config.toml
experts_per_token = 1
moe_layers = [1, 2, 3, 4, 5, 6, 7, 8, 9, 10, 11]
vocab_size = 16384
init_std_up = 0.0442
grad_clip = 2.0
final_lr_fraction = 0.03
train_tokens = 378400000
Below are experts of layer 7 (counted from 0) of a mixture-of-experts language model. Rows are named router (the router's row for the expert), gate (a neuron's input weights, with its number), up (a neuron's input weights, with its number), down (a neuron's output weights, with its number) and show model dimensions 64-127. Each number is 128 + 24 x the weight over its row's rms, rounded and kept within 0 to 255. Numbers have three digits each.
Before each expert's rows: "mostly gets" lists some tokens that are sent to it at least half of the time. This comes from a sample of Wikipedia text that the model never trained on.

# expert 0
mostly gets: " three", " second", " km", " first", " Total", " final"
router:172118111136104082114128138087131149096152107099152111074127119089131112103135133117145130152159097093088104134130124110118149137142112122126108147113130140096111159076158136144131094144144134
gate0:150139136110123093081122098117107103141121080129181143085084096120142130117144145110156147123101150115107117128113131094135087129139098135101139130120088154158137103131135111110092165144070158
up0:128153075143128129149149133091165102116129153094117137131114143150133131074145164129108144119132138184108115100120105097138104126147127112152075176137122145172116143117150112162180143129151107
down0:155129126136120024089151132143131134083115110137144139118114109100120123125130119091106120114151153122156104076186146181163112107107104138152137118140076124145134091108106133129101118121132135
gate1:105120157135129113114160088117091124111106143086118102132160083082130103123125146157135099155151112115163105108157099108107124160074144152144153136123082113115136151123138141154142102113140121
up1:080185154142154156138141163166109143102137137137147150153107120138120148173110209148151113149169121128160127076149130172113093096122117170112136114122152134120131131131130125146153131136098108
down1:099155156141160104122098105117123144108107086151115158129112159116099097123162095141115159172103134142126154110169156129134110129131119151116134127150128182150134180113152121118147127128097158
gate2:156160146138147091156111161116094130143164100126167122125145133158152135118123116135120121126116137135145113115097165128086123112143152132115135152108125112180123075156149147106104111090093134
up2:132157142126153147146134144148144138112111164119133147102127152102103150149124094085112114148119077131164114066154123116140171159143124161184126145122163153131126128147136141137161117101148127
down2:162116127139131154089139148130118196156125097131140117163118101105115177170116076102140120119122075113154122150116140171105096112141127113106135138127105119100147170133148110146144093129130152
gate3:172168142102151134149106135106136114129151124135102126099154146138121107086103118134135145119154141151156145125138177125126133078136108119066114100097141130126115078112088100136069098127210112
up3:157109114121126124124124121170126151143122157139136133146109103095150149099152107132107124157119130128149119127140132130149136081126112149160186128175111140125153134110111150133181148138106087
down3:103128135156172155117132130149140114111130103160145115130173180120144102111132170146145150092135114154109134136137093131087129108151134107094110092124140141124114138136135080111057096100129114
gate4:099118100173084135139124174119155129152186096103130161125116139145122112161110146104141103138160109134164084147126111099165124123135160167152117129079131144128122154127085069078138079133137120
up4:147168130158106157129130114146094138099106107103119139161113112191143103095118125121150095147112103142072147128148107122078135127143089131107127132108097116158127159129121071153129120178126127
down4:102158182148163117147121158159103156127170140150098136123170108158157126119098135094101137116123142157109124136143104126115114147138123163124095128160121096177111134102121116138143116156118136
gate5:104139114100175129127106104166119145149118107131131155128109165124122150106108123128145135116100156179122117120096121148089123129141080152063130140128121150096077159116136135158146110134129147
up5:105147116129103129156147094092145119146116141144151138138074139115126154085138126130171150152127112172125192163151156100131126145146079138122152148129156144119156098105117175124122115136150115
down5:118083113134162136167127143149132124181151137122105107150111111119127094120156123144147134145080124118145136142169120151130137113127136136126149155148121125125149164119100174101131121111156136
gate6:151116143143093124102107117135154095150098088182112120127094125121136123125096123114143133136091132127124113147102159097142096145078138084116116162133119161109099160078124132137141161154089134
up6:092093147179116157133145099152150133173080140151141123135057172122133147115117129158145140098135144103110166144147151123119111107099116102090155139106130102138203128133124140124152169111121132
down6:159092106118141086126076138122081134151054115118129161125104115137062162089119139137148113142142136080174173131137127126140135131128130129127121143137119121115147149111138166153163131161092151
gate7:109143147106124101109142139108074120150087129107124145116117162138074134101103137167105141108137096102080130137108132140148151115165115173097155143121124105136131103153119173108122103100154135
up7:174113127183131133145126107113100133133170107140123081117084139145114125115167158144147131148094150123129113157111132149111107139164064140142126118135131124127144134138100109124137134154144162
down7:100146120146113141104134181112123153131133155113095154102106126104131118137124093127140108118128076114117099149121143108120121135107089131097090123122137124129104162150115115144164183115131096
gate8:123149116105116117122095136128168155142143110118090130157146140123129145139161123150131133068126175162122107153138098135135144139104120078120126157153079145124112076112101118089120138155136119
up8:177119120118131160142159130117119130109107113135110159109129110112112104127106090128150107147137115114128135130111146156153084094114112107104087121140087152117133133086149122132104103130132113
down8:094122152147134195138125139119065116153124139147167083157129184160116136166133124136114089154159118122159092129135151146117120178151111140113130077115146094134097124179114114134130122096115098
gate9:154158110117122116125149102117130112135118123114169147112153142158089112119109119154084098187108111146115120112115152114118135168162137147132167145168135168157132138140169145176098122135129137
up9:140120157074120126115116147112128141089183114137137153155098154146148090134066128157103087121177131135140176137142136123133110129122159115152137165142122111121127139110095105088132117098126134
down9:151138142125138193144154130127125072120090191125142167096079143124147164110110141160102111120120154128115116137109131145132078150164167119128139140126110141156126113129112124134101140109100146
gate10:119098167090123111115219118140142112121155129112136101106093166114128090137104103096082126105108152116155159115168086144119120147102145166130120101136114159144121127130134115090125108102170127
up10:123143153122102114150137081115073117184122138109130095097170131107142140150137134159122119121099124108111101088130132154081144132185127139109152076122083145180130151121102130119110099152114086
down10:170135166134106134106103169110133124154148113128103141144128134075151077134093120097140144127133141120137121152127128126106156117095107128104111136096041110114109141078076138160116133127177138
gate11:105182179146106128088107095101078124117118114142130121140122138148108143145127113105129139130097102117150063117133130103171102151131129156129131104155134178122113134096141109146158138151101164
up11:140090110104133105129148142131130167143103131109139103129157114093138129095120120103160108140121158146125114166105150154105167100127104104095092122147125141132175095118180135145095135123132136
down11:133096144110134156104163154155144093102113161158105089149099120134114124135160142103128122107156142151080075087105137142104123115166103115126153131102142103117103175130090117175135120105126118
gate12:102167183127138127110131161124161125149142126138144159134154135076115149099116162184170134140128135135113157123099112101122143126107124183082116190102128096162111075118135104127107113093118100
up12:122131090115155132094148122086157122089143095076133110132108129109140108099145126123110093104128123139099064116161143095161167117148145110113145120104128171148112125139144123098100096111104206
down12:135162159174148154167127109165108114090148082124175147107106163110144134094131137149162184140119143153124106119098110152144120121094127158093134163140094099167132093102151126110125105120121119
gate13:141109095085141170138092139077095144102125101106119168102134153098089120152103122182097140145129144133117135113174151128093144095161123126137131149158172119143098155148066110128118118130140152
up13:099153165132140170131142139148129138120138125112075114155138071158077154118161131121148112118138078095099167116158142176136156121162121138142143103135136135182138153164134102113126154121148128
down13:181132154147126104160117146102092141117126122076070115103129114090131092120166145121134139091139142121162097124135140128127122123150093139088115162135118129152168157149119107099150132111121136
gate14:165125128153113112144146109121130133131148142155141115106063112098132131089125121089098113137138097114096078123143113155107155154188114098124135150128137139137171085148113145156158130076105096
up14:118092146180157148134148108092132102139094137159132136123099161173121187166138139118152141149151143159141115135095097157141097088110167125133077137127118129115109129161163113129174130120108116
down14:100126113117133107121120109103113094124099116162175149122149120163167129134099164139085144149087084103124140090162140156067130083114140176152123132132135129125111120118149085177130142193139129
gate15:152116112135159132115123103132150128099113154129140150115158167148140121140103162162089097133108148105086103181126104082143107102138127133117108146135077143149105147143126138086058129153130163
up15:127107114110082081129102135131141127160097135124109180114082126162112094142160081121147114116114099122139153127149143125130116165137121157150114121121116147119176125115101103165136115099136091
down15:080141079140107106132109126113142112108107139122133106118122122145139159143132116170099119130136134124130115139134148116121122123164093155111154129111150114116122131116124096173142177144141122
gate16:093125095076094122099154121111138106123127157097111127174078095126173199084125105169138150132143121113108107138156115102079134106142105166115146119120105118120132139103162147125164078162123137
up16:151156153108119131134100111100127156117127108115103169108109138133118115047121141106152145135113103124138157152155123134108154110102089120121131119122090137116089129100129099077106157179154142
down16:126120165159112136158162118138167131118106117067083115138062166154129169130113117194108117154146119136132113144137145098172134107100138110161177152129126118146099133108107142093128105115076112
gate17:156152099114169160163125123127155113109147093113133078140139137120109135130136092160110101178120146095102120113108121124093104126111120122072107133134091136083096123132127087114109125145114155
up17:119103169103136130132157150112140115134108139151080099134106161118146114085151211104118103167125131125096146091155160108146132131128182124116133152123127123133118130111098118146122156103139118
down17:150123092146123057102137128145102144127094124143093167093117081191123126119136123190136174146136132151148147165155126109123150136157141124116160137140111154163130105142136143162118116154101132
gate18:144149136145097121126148164146121157114127181154121135176142120127115136154103155123128112073179143164153129155108152142154167115122164157168112114146096141112154114112091067143088142110107084
up18:121117117146123108139129114175127145103107143154139131152110178130109102153168149145128148132194090088128117130127089139148147091149118156155142148116138132080133127125123140112113137135056092
down18:142142117133128198163148125170117108174148120107129120162178137108134104121141132145123129139114220150141126148144147117096134149116163140102109146147113124172141159152120118130141124103164149
gate19:142111111168092128132142148107141146124156139126133145171114122110085110128132098113074195103092125111155130102143104111130083136127125126100156140104113123150100107120073110149108144159138151
up19:117135130169148109130092078139152140125105146147132123096147141156124134149116119122112171127161158104123053136169180175156166111156108117141084105149120100122116123154153140121133159105119151
down19:117108131119141071172141141144123153142144125131109129116119153092157130148140142136156101141087108165129161103115119150144116131129109087139164135093068128105106196158092144125082132131138108
gate20:118107123137086152089141140098124156094139121142141181151153125141101105138149155097122107148162126172160141086139090145144127103138139149147152097097134150159125128108148134171064107102081094
up20:096162118149127112139139112102126127132133120153126105151136122135095148116175159119113114130140145156103104100127140118143170166141098103111157136181095154119090120079141127125118171106090136
down20:086141145132120167162116127115120113077137123148120142154100125160098084135134173122139155138146143156123127137116144123079114120134118117130127102139130167123107108159141077090164110117107096
gate21:121090097095130157122164137167161114102111142149163115127164110157132118139142108127168114091142110119143171151098090141116116149097112128150093164137118133097140140151112112142133089099126150
up21:125136100156144097182141095138142120178169117127132144136131102128149140184116160127131148088101110118142147104127141098092150154115140112132114168121124109136112121135113159119111079142120108
down21:116131168151134131149121129189125109106126077142116109146148106113143096098172136108153096159156099100098136151126113117116129159101137096178075113146129109119136161127146149128124112138150087
gate22:126079130175112133122119118147112120095133131128138115135134182128139079066098127132078098124092162148113136148126125111120141129106093157142109156186106107164102157119150142144131144161127136
up22:134116071108142131124094138133144107098147147107131169147123139151107133120157151113134097127169119138113132085123127179054142112138143111108160096143100090094125105123153109134130098161096097
down22:127131118133111214171084138123105106165171141129127152154137102139131092153138126117101144124110122124109162126109122117158117092155115165108133105117119125107129180119145118118140122133095124
gate23:128131125129171153115135102145136153152143153115139102108072110082086115115172170118141166135109117125115121080129141150143114109168118117120168121110132153121132147138111112193133134150140132
up23:124119179126103110102118165149097119186097139157122103169119123123109142110131156163162088112138122143102135094150151121144100130142081105104142113170098139158138099109122130132125131136119141
down23:157109126108105110116117135108117096082141128146158134137105172174145117158153144115144140126146147061136112141148130119130085154076135143120114131104103143087156099094074137113116147145144120
gate24:124160100120120098146102134101153134158118091135147148159132145141095169124115090150088135110159175098098156111103093140166111110105129165124172105091121128134045093130115123163134143136131129
up24:127153157129146122077129122129176132122150155115079132106113139138095163089139147138142123164128101133120175163074128122097108100150163129131104142122132141096171168127131089148118165168105124
down24:140119105145150170088098127157109146120173134158077074166148138113169123105164129103146149098113103157109156158118135095169135120169148093137119119128159130147142114139114116105091153103137116
gate25:115122109101153121155091130161121147114177123099116106176132141147103143150066130119095154132166101169071148080075106110111139137122143133102132142096111100137127094148137100186157128153156110
up25:114109125121154124116159099095141112123112125171139111127145108132127135187115154112151128133141127119148139144166140119088150156127143128131153100103111106102089103136153149147139149097156127
down25:153137124152143104131142179132134125153064165159120111124100153129142140102104112105099142102150140134128129109168111195128170118108148141131162166159104139119117147119112116125126125135104152
gate26:136083104146124087097137113111145149137140141118068152120149121096086132123106121152109136172136077127099153135080113123090129139106118149119154105161114088125108148103113172122109137110181115
up26:119122126113086113116116119088141152136089126154103108136167135128101073109138113130090098154146127121144111133101064147125124079109098109124097129156104118112106138106109150115121128130137139
down26:132092116120151107112121122161078126120171132121116140117113113121107172113116114144094170157157153123116173156151143204114122153139165107158098117177104156108109111121142116111103136165128174
gate27:111151138113164112131122114106112107138125166127113121138102111118116100107110119115134114129105120127149131154141120158177183151109087139115159131125168126125091116110163146136147130058196131
up27:109128122118129156105101117112087142141160108153065144145111120137092122126111150114129098116149138123119131129157143143112098139138124154145161143113104099103131123157126118190070062147144139
down27:135100154133140062168146125151134092129112147113142121148123104090164133090122137129113106178116147140135132124140119118147109108071119143126165152141118170128159092095085143177128172121146081
gate28:096141136113126140146181117092133129117125133170158127145102132111112119114148095123135107123141109147165107124144091118137100165107078123142126162116077154112163126093131121129140110125111078
up28:148147129119090110109117163123142114111130120167144102170117134154126097142109138170129122092126137163145159107098108117112141165150086156097122129155122107130105125133081109153142170107129138
down28:152163152166092072128150150096117116171173144146212115123133127144169141165138119120132111083113127132101130123133114124143140117157119149163125122095097086117108132152083109143136094155097136
gate29:116115139152131151133155096124137146124105143129129107131091103128153124116100069132124115164099157119098119107065140110164128109105148103151119097121166152158128108124150091124167122102136177
up29:116106102159082110115129124115138137173137139083097143113074139151105151175175109199088131140173103100116127135151132134139151149140119119117131106143101111137152125120160082104137138159144138
down29:111110167158157058112111113072149130182123089127097148157117140154129121123158143114147076121122141124133132111111130154117116197102138117119125138142118152158171149105143119118067188150123178
gate30:158131126164162129126125104100151101187144105148169094086144142149109164158128149150087147144125106126152138179108105136125159101088109127114116149143090157119115127138139152152157113143153106
up30:134115173133120094106162153135082124116183126134148137131177111109137080088127113085144098133140152136140149153126165139131104158126125145109131143078126154116159079103154151136111091117133118
down30:107166143122093167145083104136109116186139113106111112152115099120143137146117159149100115092126114135145184141106100134144129131093080105159122086126141134164085086142148139141118110134136155
gate31:111117127128091074150152095126122135105097111155149117143127143124136083091103126119148099121159066080117125161099130117088127091142166133100149167125168132083097126126076164114125104127124128
up31:107121151163138139128108101126114100131103130114124183140174137136141088125158167106172093100110148134127125141124109122097090098154161125116146114113171170143163142155124127102086120139121151
down31:115094137117084127112108063154113117133131155138089147125123160120129116194107125130133159122048118130148138157080125150090109138138168155147118151167098156129115117113186174101130121096135096
gate32:126138124103086094066156149103141088146143122133152102098135119097138121112125163133136070129139072141131131143154130091146140098105111123144137148158125125143117141149099150118161077067123112
up32:134123135120098138144131130163119103142071171123113095153137113135138137133134091155106117146121149102165157167161128150168104140092108142129100117120131105114197115171156110136171099089123154
down32:157127171113128097154148121104158148135123148140083093113160085102127135130172121149093130129141178125095137103100177128104119114136154111169103141083118113134125135150128098172173141123091147